From a checkpoint of a small mixture-of-experts model trained on Wikipedia: width 128, a variant of Adam for the experts.
Below are experts of layer 6 (counted from 0) of a mixture-of-experts language model. Rows are named router (the router's row for the expert), up (a neuron's input weights, with its number) and show model dimensions 0-127. Each number is 500 + 40 x the weight over its row's rms, rounded and kept within 0 to 999. Numbers have three digits each.
After each expert's rows: "mostly gets" lists some tokens that are sent to it at least half of the time. This comes from a sample of Wikipedia text that the model never trained on.

# expert 7
router:520499481558464533497452469551530505499490380502443518462506532422507500535574589500529503605536530546446511490518511537467570491522537462507471485529450471583488477487564515432457549460480504490459469591537546441491424537447536435503488553561509546500521467417496517451457492458531497478492490588459523465517471488482435478498484491514517459497518533515447564538502487519541487512502
up63:459464596529502486546572533478516504550548493452477475468446559466445497469482521594532469430512527445506491399516518520591511473525528496489455485439482542445547493588481490463506516537527532452477470462503483506521520461487468426494529458453507401515573517565516504520480530481477485527512493458520481618486519470513510530485495497456483478541554484469472541499489572463397504511456
up64:504522457510609557533447522460456504516537464459507451589467546502501481492427532578477476520556532469516511499476483523523475497498503536529510481520511429537471466517487574474501496535469512449532482567555456513543499504551484475462554475461453495421545555475418502554540464504426515491539509452468484509462620476476461515578505494464443471489510545435449515574518517490492424442525
up65:560503472499531522447504434495559453505464496527448500449467466540514457502535518491477498533559513544447430583660579502489508582449504507479556513532499422513512464569500511493527465474482519435485465503511497495492473492517505488538535442500483540468534511492454506471480484458542497452531502543514460453484590506477456571510505500489401506440502449479504527413450578440499492477488
up66:477481494544465512526538436515435556526526517548552508445459531446401460561453475486467532523536548365494502506530499491591551507496535508485518500527489498491564496501497482501610437489462593518473483527495555475536509425487468541508455462479476434493572552498516507463514505465464445508479467486490464521440550460435481480458540526489579506460510506565507488485512557553525455511457
up67:571492491527530538501501483552537433411449601503451438491478485476564517488547500457511467565520504526474477469523461526532619509530541444494472447475530539482476559508463451460529464581502470474459455512517409477502491563554530470565567439482511542462480463510526534452447456446488523542469483495499497503472500469531498540553487496525519524446490521448431565474562530467511463454547
up68:492520448467466495526510548478462437583518470537534486576502438486503520522504519499472556515513528410522524573465460470411461512528476418496499517541538388506530461495512493483467553483558488484522521521470456500442560454563525469440450542493538534534527514500454526498485505473434475472462539530550517457568553489470477391513549532457452507475516487503458576528470551425470498547532
up69:500491437538500518475466503533486512482500534466449521607465407594519526514517474502488486497455492564485449430502412506526501541467527583458514511491511533487492495460535506470597442429459494510481525481526460489562480512556468519530535560501480491539463517471551498538454505443427519547497578532477512495572459507411451555508451484527509498512520463429459549472419533457526521541533
up70:520470626480596483487480496533484600545533522459527466472530500542536509528499522447518495511448511542520502425444518500449539580586466448472442492503482490502522518501465461489485430502461480466516428497537523465501471524456526499502529469515496428485467520508453490489458522554571510529527423546475518464495457506516440480457498511524438522503592494472472554500542447559551595522567
up71:539499538468431479516468506516531495413518468453445539496483475477481494495574501498494520524568521476530549550550410486508484531534472525462501506553517532504612548502581520461466563453508586513490462480451464456550501561460539468430466400492509563551534447494453535521499526469543428478461526520444539480553555453486522518464498561480467497498473548527406493476485487525491557523482
up72:541517432518489437499497492519549579618455475462469441542459502461506536498546541493545477523506418543427527538528504533483526482508541443524493529513496482339470522493487436493509570503489537528488529521527494495514502533464516479435528388509568509462460540479472474526560520515512509500551508554526465463555493476488412477544521564471477576485524492460453545503515489501489538512464
up73:486538446536448467506432476571536488507513539526505579503499505510495508521430538491494474540533489516451527548499504453490579566558466489480565483540526502425459556461463489520521455462470428497501465481506570467466472491538470440492528382518462432525575449538482483459570523491497515518529470498509539462474560497446478502445527537555542535610528500547442503520412498444481478511504
up74:487550540503515526524482452508484581479553479490480488396553546572506506524477470515484519530589557471571515476417458459548489473436551481478452552445530433527482565490489504409485531495470508472496428529477469476531460501447480512522482465561537517522453489515500541517465453461513522484432530494520534553525503482541494530559427529469457488457527491529560522421415460515476489584541
mostly gets: ".\n\n", "\n\n", ")\n", ".\n", "==\n", " |\n\n"

# expert 6
router:524518515506522502506461507447501500491392514450500521455499530439517496519519507518538569537541563549473542474506471597470529540457515525506521516482503534450442540563532494464549445466514498504481492476541476442463532466479450419494545513427455483463508556579509521508510501518509465502461555538592429466489502515470466568493490529522492455536480523489417404500406556496408502560539
up57:534524557493421576512478433435559472498477498540475434484446478456540547517510456518551552482545474540570557486466477539492461489481495473491482479503550504538474555503489478509526505560552476493504464512508510450540512512478515501478432492454438471535566461482518503404560512440414576549465528520474483473465498513607431451460543493505491516506452529472567476539477505585419514533472
up58:573469525500498540491484491486472478558480559503470476488520556449471527499526534438507508488533470475421534552433518496472522470484484547469468486506426484487505513478434520509481498473453555504560544539541474438519452516515485488438490613481569529548544464566484505485521524414566519599547551509478613469469459504449485490474513455502496477491568505497478522493443448508577549441572
up59:525498535515430474439461525433504531514457462548515509522499520462531471536522546498471514447496530518503463406517492483528519476512534522441467494590454518495523528499589539512497476486518435349484460522598463505432591488562411495492470485523541497508537555521489539538545490539496512473572530478483549437453455565511477500535403530508513497475495474496479508487481533570503506470500
up60:504509527524487514551431422520494489543488499417541427520427473531494462514569491521482501494497532537515520485563522460444509519507514453458530547461563488476560512479506579476495515458456531464410484483526506457459514539548587478479499530519566491505517585506463504491512419453543546507462581537608532531528479430473518536481580488526505584472500483501478474510458434450471447472482
up61:492542498457544522567491495506514479530561478525518446458513479504530485553586501484486517488524498466443545473402494425499554482558549556479470442575502447477542492554558524476472550553440449440494435496537469473477530471505500523514470409564514486514555452626449539506466527492494454538483475459527517586441508470471493492496488480496525517510550580488545474483542550518484518426508
up62:580476514522464509413561517512569482454433503504559510526441461603493476501439531462475538471510440499553500493568467559465502534513498519454449524518482569460503476464559462519552496510484485484542463472528515431504513471570533487512443547561419566545518485479536490430446483483501501526602498518500536470528480479540494548512502497468543448454533531575485520530436520489557432534463
up63:460543506501471484475493523478518518488457518491540452498579442517497528456571515489463492526497466532431408435508467555528528486535485478502519513550581538444462526506533453409588483487497501484500468465476461461476535432454518447557558474445464497446521505521576539455470546468537458475473574499460495535524519537569504572460466476452503527477513543487515487652518490501521496540464
up64:553520474478495473518560506498560540476413400502498515452529433566475476576564509534444519482463527569528426490603477513487516485541532477456568434559515478527457433485510563488544517528418540482509463562507450488531556496494547469447505429527502469498458500504433495484467497508430546524463456520535495511476430523454495508443499539505496482508496571569480530513505557516533544533493
up65:601498499507535427484518492511558533510553484470515487503398515527451425511502489542471526535470516547425450489545452469414454459506478560524506510514533498514421501513544517409545528496457472493543466496563466447443566423510454496570521564578489471462542488556459521510492452547518562557555484586490479463521466506482481484501509518485448507457536508539553518503534467502540527513550
up66:450510574492521467536544463520484529490470526474439482492434512515527509526459527466476513509543489511481492469479589498484498476531521413513560551567436518538489498510537527495522535507469476455508535510551486460559441428504473402537507547440531554539501523466526517566447462514474488529628482478530494515443478514538505509410536551505474492505564579466422522487534454596487487446465
up67:584477463533450517513518523473521470456499495548510494510492502478536511470457501551537468452440484460481496446612512521565528516506469403466407461508406533596565472496510430465541465497496465445455495518503447496488538527517482538494479538512486498562511517495532575524474525505515485478485539476548570492504474408474502537486442568452441504480497604512554514544479520543450452539513
up68:529566521522556474501434508495457504479562548432471437505504522484517537508471547446504566569464455499502433488510458525613587518559531579503522524505555527467499518548507532496504468481518483437483461494532484457460504501504472486521428468460535590472533536507509442482410527443499468537504471466461582500544513519398539539484429514483450488468479530482489486411450459509495527496506
mostly gets: "–", "\",", ",", " Episode", "-s", "},"

# expert 1
router:508473493556461548500496476468537497530470518497504416538510460509481477535487583499489458515436449520467498440525476535449551538549526455494427461562612491523447500484576478453501507441407538498472487509505457448525499512485449431471467453467513517485530468595506570495535496485502486561517484515527534562440540482528506503460480523467484523555543562401567428528522495486434517523457
up33:498487513527455477438488439492457470455439497522467509490477496541460525544491545582469511500486492482513518510560453453467550610512497548483560552548500503464466530618469537502532479517626478466473554497502474457522463521526544445576469495523434506605580515535529503443455536541466495481537501517551500512527523541519482466507514498447482425528561540479520443487448493495517484434522
up34:498465540472512457497512448508416504460453447584551492508453586544516574581528492532466463511479453495525526515501424507449550540476532497432486525533499511497457516583450497441491476526529444434418477541480491509557538469543486491510550518480502495605583490558501550458480501538406466516555500457492507559484505558467498514485562530522464449530464553443478478470490514459464495504517
up35:495499550471481526516528501555489526457439505529495503626557489488564454540491503478492493428465559522474529457630474516416507525471480423488484564489457541498501441428476455507509460500523465496483504509523431486474488462442477469513449468452520529470500478554510444478474492501496477632469483508558549452544540483463461534475526574485571497520538512537525546491499446525456530492552
up36:508475512506603470556436458538547527550455516482518526538441498531469507571469570598550480510530480529492551449473534494453472514546464546493455550498484411549549498526556544531471448467463458536475462490524434467507505488455560463499535496414419547450510439460466455502509450572447478467476547501466466450540526504479481528542493454551505513513524556537507526522540503569486552465496
up37:529509523563557515551484487458501454503522523478496483524510543532474518549508487480496549458520509545507461595535492517530458521487497494505543474566516497465567492545429501499539542465443567477509447493544509496526369551449456458491493530495519472567503503452559475440456546460544544512579509460501541561531562505407482515475512530517479509475537488472440497432437465457486458449380
up38:514498533507431472510529515469463465465486511506485510550560470517530517536522484576543527509480483467485517456515562453415598550448487579503403480531434543557489471551444494480549539508528438486462485548504472484501489568487441465561539484521485510484509498525466548509501470546470413491477517473624437536471437494526523493484519537496434543424458527496525467585512427513471508498485
up39:497478447489516480446532469554500579442426486524498558447507482486512513586459505514558463485502500537469529494467490523514535453491463507522488507465538524434489513432489491538492578544447416482497535497536561439462506522451518511525483484471490543608540439457573577460520494497510476528443463554472546475574516539520595492457613487476453544465456569487511503477493445510477528506499
up40:526553463460546527451528556457504399546490475532517542514539532577476481554497618495464555538504508495524513440490521495531497520468511479455447449504474389527471531545472474469513502532446541396489498532550465480473468457457475489514501453474511533523524547440524553554522467510478523471503445502566570557504493488494472475501414549543503465540573548501492498537489460580470463524447
up41:495482434531545516506484546489505540493561481499510438447440458491502501544520571411491595492564594549542453516447485505461495492483579535445545418539511428522494530489540564536456514475548503497528478515509495450510539519459472513457508508523552513529438565534497475556477468521505546469498485465518526525441510568516461531525457510503478523530463476516441541422480535496477491370437
up42:508542554488558550446489513409540504490471487453526569488519573562470496534540503517509503527545552490508512550532472486487468530505493468495445549542428512504538593518479525500503546540459406477378550568523466490443518491492543508447537468423474533483526455475560482420451515483480477476512441553536511454476535486462578507446526515511517462502516536479477449525458473511492456523404
up43:509545529511524487544537434565527485501458493429499482448438440488498490530463488533490502442493490478453539523465518519471466464446566461505554541539553469434478496509535449501556449482471466500529545556553557498444435486478423473559480581535458505506545531512486507566567533496503484515430560514519485522528455511515403434560557473497460471489529511483465506495580537597431528463480
up44:524509470503521536497393521488477483498450463414463416492440503472453495520447547497499484473514523497464530489515486498558487476560514438496517433579493472491548420479471549510608547525473526521510501486542571491525482450453584481466454445505480557536588494460595534459554486542532533512486528513509550523539442492477476449501479479511468488465545535420520487543534518500494457470582
mostly gets: " University", " Army", "ments", " these", "ics", "ations"

# expert 3
router:504511416459569540560567504434487460486493529526502482530520475419509427509580508469511486543439578471573480481467441466504532547492504452428474524484583425452556522465516446501468551471516469495506535513494546451578490507451478431477473546456512483548535533508506472544518483542528496465552477519506493455498421467512541483537491536524511584422562487555495539460544502539492544473523
up48:464502445504529543496464479484485467510510538615506599539534480500538427533437528478503473531507576547510482582493546471501489513466487485477437437480506478486461411493531550458463406500489423510493498566528543481504515485521518526461498453505572512484543508494527489503528419491525422529508567519502580405489533456479448485482484548508554509513544457485513564479516478510518498409559
up49:429472517555469499489499487486543566450503519549444595517554522491466460485486531515518536485499446498454457594546498577583461490526530547514539487568454463495489565457525506459483560513436479530545487464459484440481547522457480529552478548415457477548456532509491546430550450501497454464488490511526450488500472482473530522587497543454460445531534513539443547516554490531462430510543
up50:561470490484533495546470494465502437565490532484506473553561505463442492441509521472532446501470473510384481430530579516583509476532426412469527490530582549517510429529473527503471517531445578465515459555465520480536507482522544552513491549481479522516590521481476520473485491497460552434545503546461490499477569509432529517487511510458527503487584582462493506494480486451457472544456
up51:526523491528472507516483479511438423557483478523495388473445463506501499561447504477489466538478469395526507508519560587533476549534471505491460461474523492471503494436500514531549467530423542514457454539539442488500472558492432513501531480510452504428497521557544508447470519555435484546582521544559519557486585496463487524463484576544556488474558509506502470510447520449536499516423
up52:530518504434516519486448475516493489484483555425482519398447477484518491573524517480520519525504507495508474445504519558514493518482513435418434511517596441535473517484520466520556464541498495525526524517537495484562525492465508398483516413546588458524539569507542541496437488500488588540524521498460557503477526476509406461540495542468500572534585492505460431459545495539497483465544
up53:466483572515496520546499431476483511550444444528487519475511475441541449550572496419499487479496523525509512536495440539593549614459503447431465484512512522564435428463476477500497481509507446510497524477515512487512508518523487589468530488494485520494541507503543560492442431462426501594456518456526468565576525529430440483467472542544545528478431516530471494508535480523530542526529
up54:509465505507514478474450513560445526518522535408399435539467511511523500462576532478518505536541601429529473537519434480413574525577496491441537462496566472540441498469534530524478461534539500488525489474548521474531484467547480423447449497452508478445512538505525538532559487494524503548514489535461542512433454525468461527515480516530563515436524478512424476417502465524510480446517
up55:467520497466490440577542490491475545539483550409515456540528565455502460579475562513505552560463466481494455476560454525449475460458478551397474502505415515536475484509523611511501538446493525508483547538515474484492485490514471369475451441523477477556502504479480511567459480527517573511464473502520525503494541515507515572571528485477518449462550562459493519454549527499478492518498
up56:468529425536532517532518488494526419514513524520419439495470560420574435500460530498417558555526431528552553596517399498462563508504502513480464512538479518452506538491530479446488485520519523497445541509536510481515503458467460511577568451483513444497510518509511532500489488501515508456472429603486542557537526441511440530513509520469522461470553543522472404521512508476531466499496
up57:514420419507438473453509475457489604484542512459501499472572397485535520492482489529569526484519452445486482529482426453507565444533504550442476506489542486490560498586423481487466507419490521523482510459521485455502545510521528491475480459538527524540482497502484491519532462508545462553554565587535511461546525540499502574439516546515448448517444505543462554515498521549566496497453
up58:547478427492526471493560457500506528511568535525497523477541512508480394456512500470437588544531472493456479513483523493523507485606535467418443568504535542478431486491479465511474461473499498499529468531463439448468549461475547468499567528475491417529422477496496519536464503547544487495551460576449515436483527443454497506545469511548506549522579541534464472462548512465577503489550
up59:526423471520490535453468419501511547493517482461483479487521486545473475485469489498555444422507478513475511564457510536433429452544553496518504532482488458496572470548468503484495468482486504444462486493577494494534464540534531464475449419521558530536550435495540483526408490524468470452447520597548516553463556584493512510443495564500482528512464549461551485581489565560530539507452
mostly gets: "-c", " c", " cor", " MPC", " gen", " small"

# expert 5
router:562487531500524535497517431515486539454497499515548579530526474520515439497447533548516577452541549466551532523533473474462459541475479551449564487511499484490516416525469562480483503568495548503486466496445506428511482464569491491423435525504449526512529432489528481513497440520472524565580510470498557575442585475457503457461462456441504501539526474485450477509482509581598488477517
up48:519437565515506486470531517405553516546501533526533520521573517506481473497496505469515523556489452517496482557542502508500434528453548490479513534499504476526467418478529579463530527522451545510450489572502391464531409506494494474500453524503548549536546432550559488473404473481484515472434491535540465484556449584450500549493481522449462600460569472503485547485508512485497498556508
up49:522550532465598465513495511434566520463438454550461502547496506439437504571524506438499465503468521580532506501453471419488522551484496518468411514558551508536546458482486525531516488565485538536576434538493490448439583472543564467485467455438553461464500506543475511529500445461501513490460550450510488539530499497547540534463498552557547457515490517467467499554564504468492544462522
up50:494483506486515497482456454471481572514497587507462508548483547455514531466496458571462514446482469465528541439510485580454496569559520482443462550509539491529483399451511493445544461511520506398526529487575503468457532482434529465537559484556476573551543533480526527502486491479507476532565466566442521518552483502527487565525551493459455507503527525466510509467427445479459530572424
up51:477524495491494415531560481453475543545450497486515459418464461489518475496479517447491583626487458555465480495453558495476472470527465571446494492488464470566478507506499436514551468464467498532507510471527474460529533518468573555493505402480525503483521509495468493525525528489551499498498487489563461464580566450507519454486527505521502555506619569494455562514442530503426452550520
up52:531484534552603455495516484475464442594505530449494474512463497556570568500557495531527433559480417461416533468495453497482452471556515483406508517490529487488475505531572472538464510475498466452563504544591465477520424555501527470458479520454539506502539532497528582401494515504444497479517484504472442530465474494484470514413503490483454496530535540538500455530519537490518485522547
up53:447455522499532541502385459486546474437512484509459536548515542445479466511586515511498464525461608447504492525507435473516498556495476457475468447524550422498537561547452580548547493562447429442518503491532498432589482472529535507511525505511477492495580504486551498528512509427501491525469464493497575460450465509530485539540520502509450502437518529470531491520548503559542522436469
up54:546510563514489518557522503510426475490555489406560528536520467517489530501504517502480494465492450492483486490502418474422522535546450544512505557521484535543482555610449482460532451525545539547480536529478514427478460507505463517490511461414535500566543462470489530458559443521423411539537462510576460479486444512491447482517439545548529512504517473544472449473462515571489519499577
up55:480514532531485505449518530476520491492492479535449495504601540492539471529570517517514519535489512556496480500488440503581550569509493479519471428480512467505499461484543463466470415479428517458526531601548539470565477508563525428423513513466483538495473474527567509526408514563419519474460477475491508494496529439520453568533381498455498534477551489524456506451496533510525422488469
up56:486530546523406465464470474558611518536486517457510432516419549504501540486488511551561480551537545567500492478574418510462483527496550514498406456517484498502474506523604511475528494500471431472480506449518440473540561448521496459486492518522476546479498512517589517492588550495546557465523494537499543488480483467535453467489498492470504571465528486495463481551453482493429446476433
up57:496519524460469551541449449532506454512425441522510518488494484506501533516546515430573539461448460530480537481516441552509534465587475575469508494438517501508540506434478490481526460422528540561457503511493499443470462458529507514527484487419500416559535490524472496472478389534519509443512518596530428490567567561480536517506492577492547525528509491528495556524477519482463453533561
up58:520563521513492529483473415468433492446478469480419551547563577473437476511448547538469579543589489439515516467441433477505489533496473551465525533503529460569535419586507516478521478551483523460453469554500534467440524498496457461403509475458510470505484448494487516537518538438498531533498519572486482513395497503540471500507439475509484470506530504526525517528546560476508453491532
up59:520441448569503513450513392421512515452533506499504524475468479529510439537536442530504522546467494485422482532542551473554521549501506490407485520581463492469507469452480477448500485493444512482524470506486576483520528519553531604542501542417559504491473457553433528528506483494536498493493475499472451499507528496451490554578407501466506496490529550467525490446487484499564466545400
mostly gets: " North", " Royal", " South", " New", " Southern", " Mar"

# expert 2
router:533497468459489535543519511511470517505520486459490469549428506514560554545542502498504545496486551502502440509603499470456505537546577500449501422494495511548487480485507529492546508425433421444500419547485455433475520454472534488579576526531553543465481499617499595459453500525508538510500492572474468538501471506426475488453529550518491549465481491484515518482484574484482446467446
up16:520455549502534528558488525552449496487527506482535464573542502482515473506448487487525482549454514518476605480524492461415480588486485507502448586433571506585489443514510530542520448419490496478475501493459522473578542446443510471540469524491497510496488482529460498490463494484548506495474438495516612424481524435551526449480508535449461586553476463479518503518473572504458476560514
up17:487429529522540572465529486502454495420518448509428506456489482540511489469512531443493492510511439501470493530525454553510563487486538439476596480398487484469477522574541544510434551522520484469509502496520525487568443521485530501508517542515518535555543504466522520580472394492471515549414574498431507532404516478477516476530445498551546517430473503520488504487549512512511422517447
up18:513518489488483515520493491499522504544504457551469525560494570513566556437527527464524507514479421488459546433573436520537476559500526559488513511551514437482567501527470470519492498461442542464580460475566571487481482511524484487462510518472482492497435501442505524526456588543453428494516425531543520513494499496556499491540429506495461577480507480405506435503516444538509416421440
up19:508452490481466460513490487484462531475525405515548489488483484518449434512553499577523435534512498582478492521507578528486501474447503506497574441469516451502465505571547529502557477459457498489529491523456451465493622636455569510512466510516558505502512463586462463449478514440518507498562504477504490550483524505460506531464548514498550539414465495483491579483462553492530486545490
up20:516510464494529499507528498507529552506469449509467471504552519494445515595431557518555460532501533480533514523475401496474484567520457502492421486467521477463444562483424507519446504497428478505483493500515588473506489533410484547475452534530493514529492428529484485500426457500462487466524526481438593444492429484505551497542522512510570565487510548561506594549527481588495527540507
up21:437415471512507513536481510492435464526526508469581524510411440498494505529549539502514431494499542451502476525544590470477564508471534457513513525527554499543472453512483452475559512457484519513471450576594451501527479459553460509530505500532576444541429521548508503544444496436547481442510456540444489504452561552536475481519514463546504448548489462487498589432495450516477535470499
up22:547477472517457465539538507467514526444448479529518552509394555458532501467467494502474484510581526512485502504489442470618468554431496471445474532454519473523562498536527535499575512571501516431580518525533501488479558490441461483536479503430438539567526488440588502571467499493568488492518577444511472514553509404501540509492501503491526482569493474524480534483464520481525510460509
up23:525560591502503500448471470390456521459483513504538511520506525508471438524492508520453492555555460518435479501543530476513475438574514490500563492576490455428474482493493507490600468550404464511460514490516439499528434494445520530525522528555471618493511476534430508481459500476506563492504507434487491442484530564509508466541564463559518483462479524521488480490502528587429516496486
up24:534470494584527506494471496428508434484470544520475526548501472516491483524480555512519522411514535555513538424519547435540453500577462504441489519570537540535466486491540491438510529554456447474530530440531474504446499501580488512554523453490505512530540470460552493534558504558492452506447409540507544466549516493516496505562506505563501441506465469487511508458462479422485370472446
up25:525552495510498514491553438500567487590555499598404546559441533463513475486519547488531507509490520501496498529507461518502456581521484512490552402460459468449497444513422514478518552466470501456474496573559538490506517562451472475452552469424547488531535536504520533525528529421503513451459457502515543523523466518465438487522526544485471466454510477526468440504475477493403428496551
up26:547438480491476526477502566467449502504446475548515542504501475506507498463472517439583534470474446439504517512522461499418577537543515477489483524537477506457504400467474542518477488488518431485469501467469546442549603537506552535529486483587556450556500528403499510487507487522525521519454568585521552508445492544475587521543470466512510476443566582482481498516467505526550492530468
up27:495411469500513547503522500505527524537455473478451489515512480446471455498470518476455455499485576520441467594499499499447520520485530520471402503473511469536478545513511565492468431439513600531497438548582490505482575463559471539583551528460525523411515393532453557548489434489481464498425492532510476500554527542514527554541492501526476502487505516546543472495478522432487503479533
mostly gets: " Sch", " Bl", " Mil", " Sw", " Fl", "aj"

# expert 4
router:529454518546480426503535441501496491445487427513477537545507542520444534500426544486500474498482480516451480520520560467512541494530562565477529454531532502503528501530529501407570451520425479350497497533546518475521481526464533501544496510545522482538533538507538524520466521513455482545554497528540483515531433505593409477472532509487501479473532513536466525521479509581405446417514
up41:588462522566552480438423495449522461524452503541505468519495596542496484486525453534463542515461579432512505529498589491510540471474564517453415442491475508535505490558517509495436554492512448457486488460579511501574454533532506499492496512552554460446529590489435507513475442524501454509497517518498540457447517474520468451460529492497575465478469456547472489499446545518458484448444
up42:492467487499541477476431555518517487514470504578503479510556509460489522472484568470533552477524521548515398509473507553512469499545512445456532564556531491511488568536553479507453484412392521470423471458518451502489530486439480441560537558477439483432511457535471499443510543558396443474498528527528521560506525472549479498478479510490430477454541498447503524548438534500514529474546
up43:471517498517513468598433449459516525513492584410471498562513482519513517493478534472486470496533470475552492528515438460514545472512523432523484462423549519474516472542453522497519524476550479477465494497476388480512527479454521557569575503530481502421504456523501483518500516524422555485555571530428476488477544491515497504514551551472528516553540486514482429600565518536422453552468
up44:493513488515526582487484457445455544445585517437481545479455488559493428468490485557513483498511530515505444465450505482500651459530478479531490478481485487566436441458528525550524441503496462449453453545503420497492466538476553495494443484466450545533463490476530517496445503566522503525410449567533516540434484501542539472533480555452551538489542506509486524582542517499473482523488
up45:566496504495494477518448514580508493472538479506482445426513443499538522505495497491562605461474497432470421522487539469515514552509554512503498582563487471520524545474471565470417570528509561465461485552482450479466416484531572551465502530550482518570487490477552551497485519499505462422505490498510508508504498521440461522464525522557548513521559517458558533432476571497507433421507
up46:521509466499563525479533480507466529528478447498449497535457529466533521484475528458499522502587490577526437507490531533475523552476566514434535477602486467474481404479458533519541488454499448461479586486541512503478474530436490544422561500385491531546511483452493512535480505453520473542523516540532529465470487544472436534487482469554529476535563397480497500499569421505491542480436
up47:461530483510454495531463545460574509490498530529462544419529485505482546500543517548484577513473513514486469493498445513527493541520489515425446430525431417477480502470411462482529540570483549487585462469536502482525526420530430494561521475504417480514492498557563460530552554457532429515549470521527478530478498500486461461501568506505579501461490559462473488609514537507514556511522
up48:602492452501491505548455481549487550476421470528466447523523509447469426460528483568534506510480498519521483521467519562559578525589543548486492494459472482508513561528476537419448402466466542459519482445531522466480563435556477516503510530518479473464477469527469552425616490489504494518560524441494487512512543481519497547502561533468480477464522491514501482487544562506498420444531
up49:491483407451524485480485522546523432464549478464521519526523470464506503440495488526458491472503445482583473522529474540459513480527527495546497505515575469508459492575585591489457462436528466425500510531502516496498497490489492489518438505432565510468539538490484609484479493469555485530442564548470529488496518554528414465570555546502472528613497472491425476471461506485488553455537
up50:551543531466454456499530538490531486534504621506527462551434490474491502512474560459561534592554478459449478421462549501476525500536528526488575475502527434478464501553477508495497501557498544419444478510585428476510404493551442494430461566507573560524539498541533516478465514544456504503573558517474476493518497468496495513499545442493491475519552475532512452516464450489483472541495
up51:499543448492491472468518516532490527442533518479514531542464514421471523487505572570515493541605471481486505492502486482453491484489504520491530431531482470528432564497532468443510431529537426444519515503449430499527519470554537482550587554511482506465497458477515530556501490466485436507453523496387552453443481450485500495583506505547503568558488553507510508527438549486523385461521
up52:556481437492488478516542546547445532548494449535479518508490567481507518490494501481434513494521518483445479512525479525469531516504597415432543475552495418537518547542504556517464491535501574479514476463496513475499513432464483477462522514445412544549511582461509576492560514514533513550424494512584500462474460479497521541435510456433552528397547480423457536482531537500504485457497
mostly gets: " has", " have", " would", " been", " became", " which"

# expert 0
router:467432591496518487483456463536537478521483539528479442546400565502476466519567514484450471503490423478436431509525539528546471461501500481525545520554545512454518464477525558463545502500552510492549489520541456444484438459535421518512514398508434451520449525485519570423463495488458518547448526515468541453539538563471555539530506565541523570466520494500523499521496537485533448471472
up48:581529484505493409480540519447475476514575471526499530479541557522567462504557547569578474467434486480487426451533513450460512507516483487399492424493555511527422515504518519499424562509515511420495575502458574453564504522504482555492523552527502541531515534499455516462481463493489480516439543460479495528514463571434507562513498517491549497469497449509436500565497560488514475468508
up49:548520458471488445508502510418436490553488497514497487520548547452520480477513516480481498498508481482480487492546530505489504563539568418439506428450482500550407464553456558497576494482536489469501430510490487448479525543521443510530511464475465517512494452560534493605511498525527588519504446505492504587542534474461498586489493463509551437463543534428427560574507523579508517506527
up50:510555460541528517495450427463486503459449529530506468558509468494545514526526479476559535467526504456470465521553506487537501494522494513466542548545471472487538460549618505405526494593553510513527585565513432509482535479471461506529487489445502522516517409512480495560472516514489481491483433486532449486493550536462434446501469512484575391465497551510472501447465500615448487502490
up51:529505491502592513501424446488543465431511517535449525519503472556481469526478492564504462424519538493518475515446505430425522514501513497523533532439545451498419522520600533470513487471467461525539486524529474487497513530592562487538444488501484452497589512495570530562497486459454504498502502518502475501429452457446422438493487575533467514552492450480480484590435537501472462555517
up52:504421524536524464557521504433546501501445462528433534454454458535511540545510486447597509504529474503493558547513432470469519532499584557465517435418557456463523480514501530431522487486485472406519531566473576490558510539481472475535523438541498532529485492444489502516483521451588485510496496491534462480533537437468425479570489540427479531505510476527469524513426511473541549476465
up53:528451509478505532550514552516529488518488462476528509514445495528559476521476561582476504553391490467414424468507522539461472529516587491499467478506522493546458424439560488478507588529495530489545584504469524485500531479491519505523511484468429442485527469564476511597468591482489508430461503509470476495580457572562537483478507500528527489536482539490462487543522531475494468481404
up54:494507528508459555559487462509511463466531482450509475459443543559521488574502546492508546530547539511453435516524551524463547584468540534502541537449495447523557473514527508475556485446459526499469468504521517473438460461479519479454511428473476445553488409468517610491457528475562525419481524496498483490467461446530495485542509537465535548567511530442431440552507538540534483433421
up55:507458472489545573533514480422459512521449429420549553492553514502456551507442542473515486485571535441450459523492523527488495552459562534463490528495514484493543389505478516549507430513488562524547499552511564452494493537519476430551543514500494562509452522542516524461492505526464505526548431606513429457554525528478432507509562546460508450560489457477492504481490506565485471471538
up56:525511522463612472465542482557496491569486492458467539508462470500505434569546537492591527472542498477450464548559508514521498485460535497442470497535413494515443504537515538499476442449430483442513498545516481459521555449485478542469523502492467551542409489474492565464573405522500533482509455584511457543448488532538507515454474530460485527480458512473522477540405511544526512434506
up57:501498555525543427510511500516506456490448479479482493537489505451526492479472511443498622471547495523447498511522536505513453545517610562408504495483585495472511512460537486461530550468551523368514504465544538476463443488475467478452554557574483529570496488440505533464447503517494459487538498518482502552539515547512493451477456519485464584483530499575474530454487515505469450427542
up58:510447536524521501584530537510521530447536430479505546528435435471420480542514491510508516461600538508535474483529477476536490490592531498477493541517482519514501506519511421493570481443535494491442479461563543456500512506517495458469456480500465494465562588516496521482497483438527459512576490554525516406564530522556510418473449531540516493454454456532419445510542537559465440473492
up59:515555537528535520561490472529482562487523508472453455466510567444493499528478499559504475501468567481575498481503441522528506494435522478469495525538514528480508554508559474434485596435446518474476562573552499458534444476483460535530568531457464538492506455483503483444458434565493545535440491504442537457488541554430500480477501533516460587437429484561490522531448541499478577552474
mostly gets: "In", "On", "°N", "″N", " [", " Released"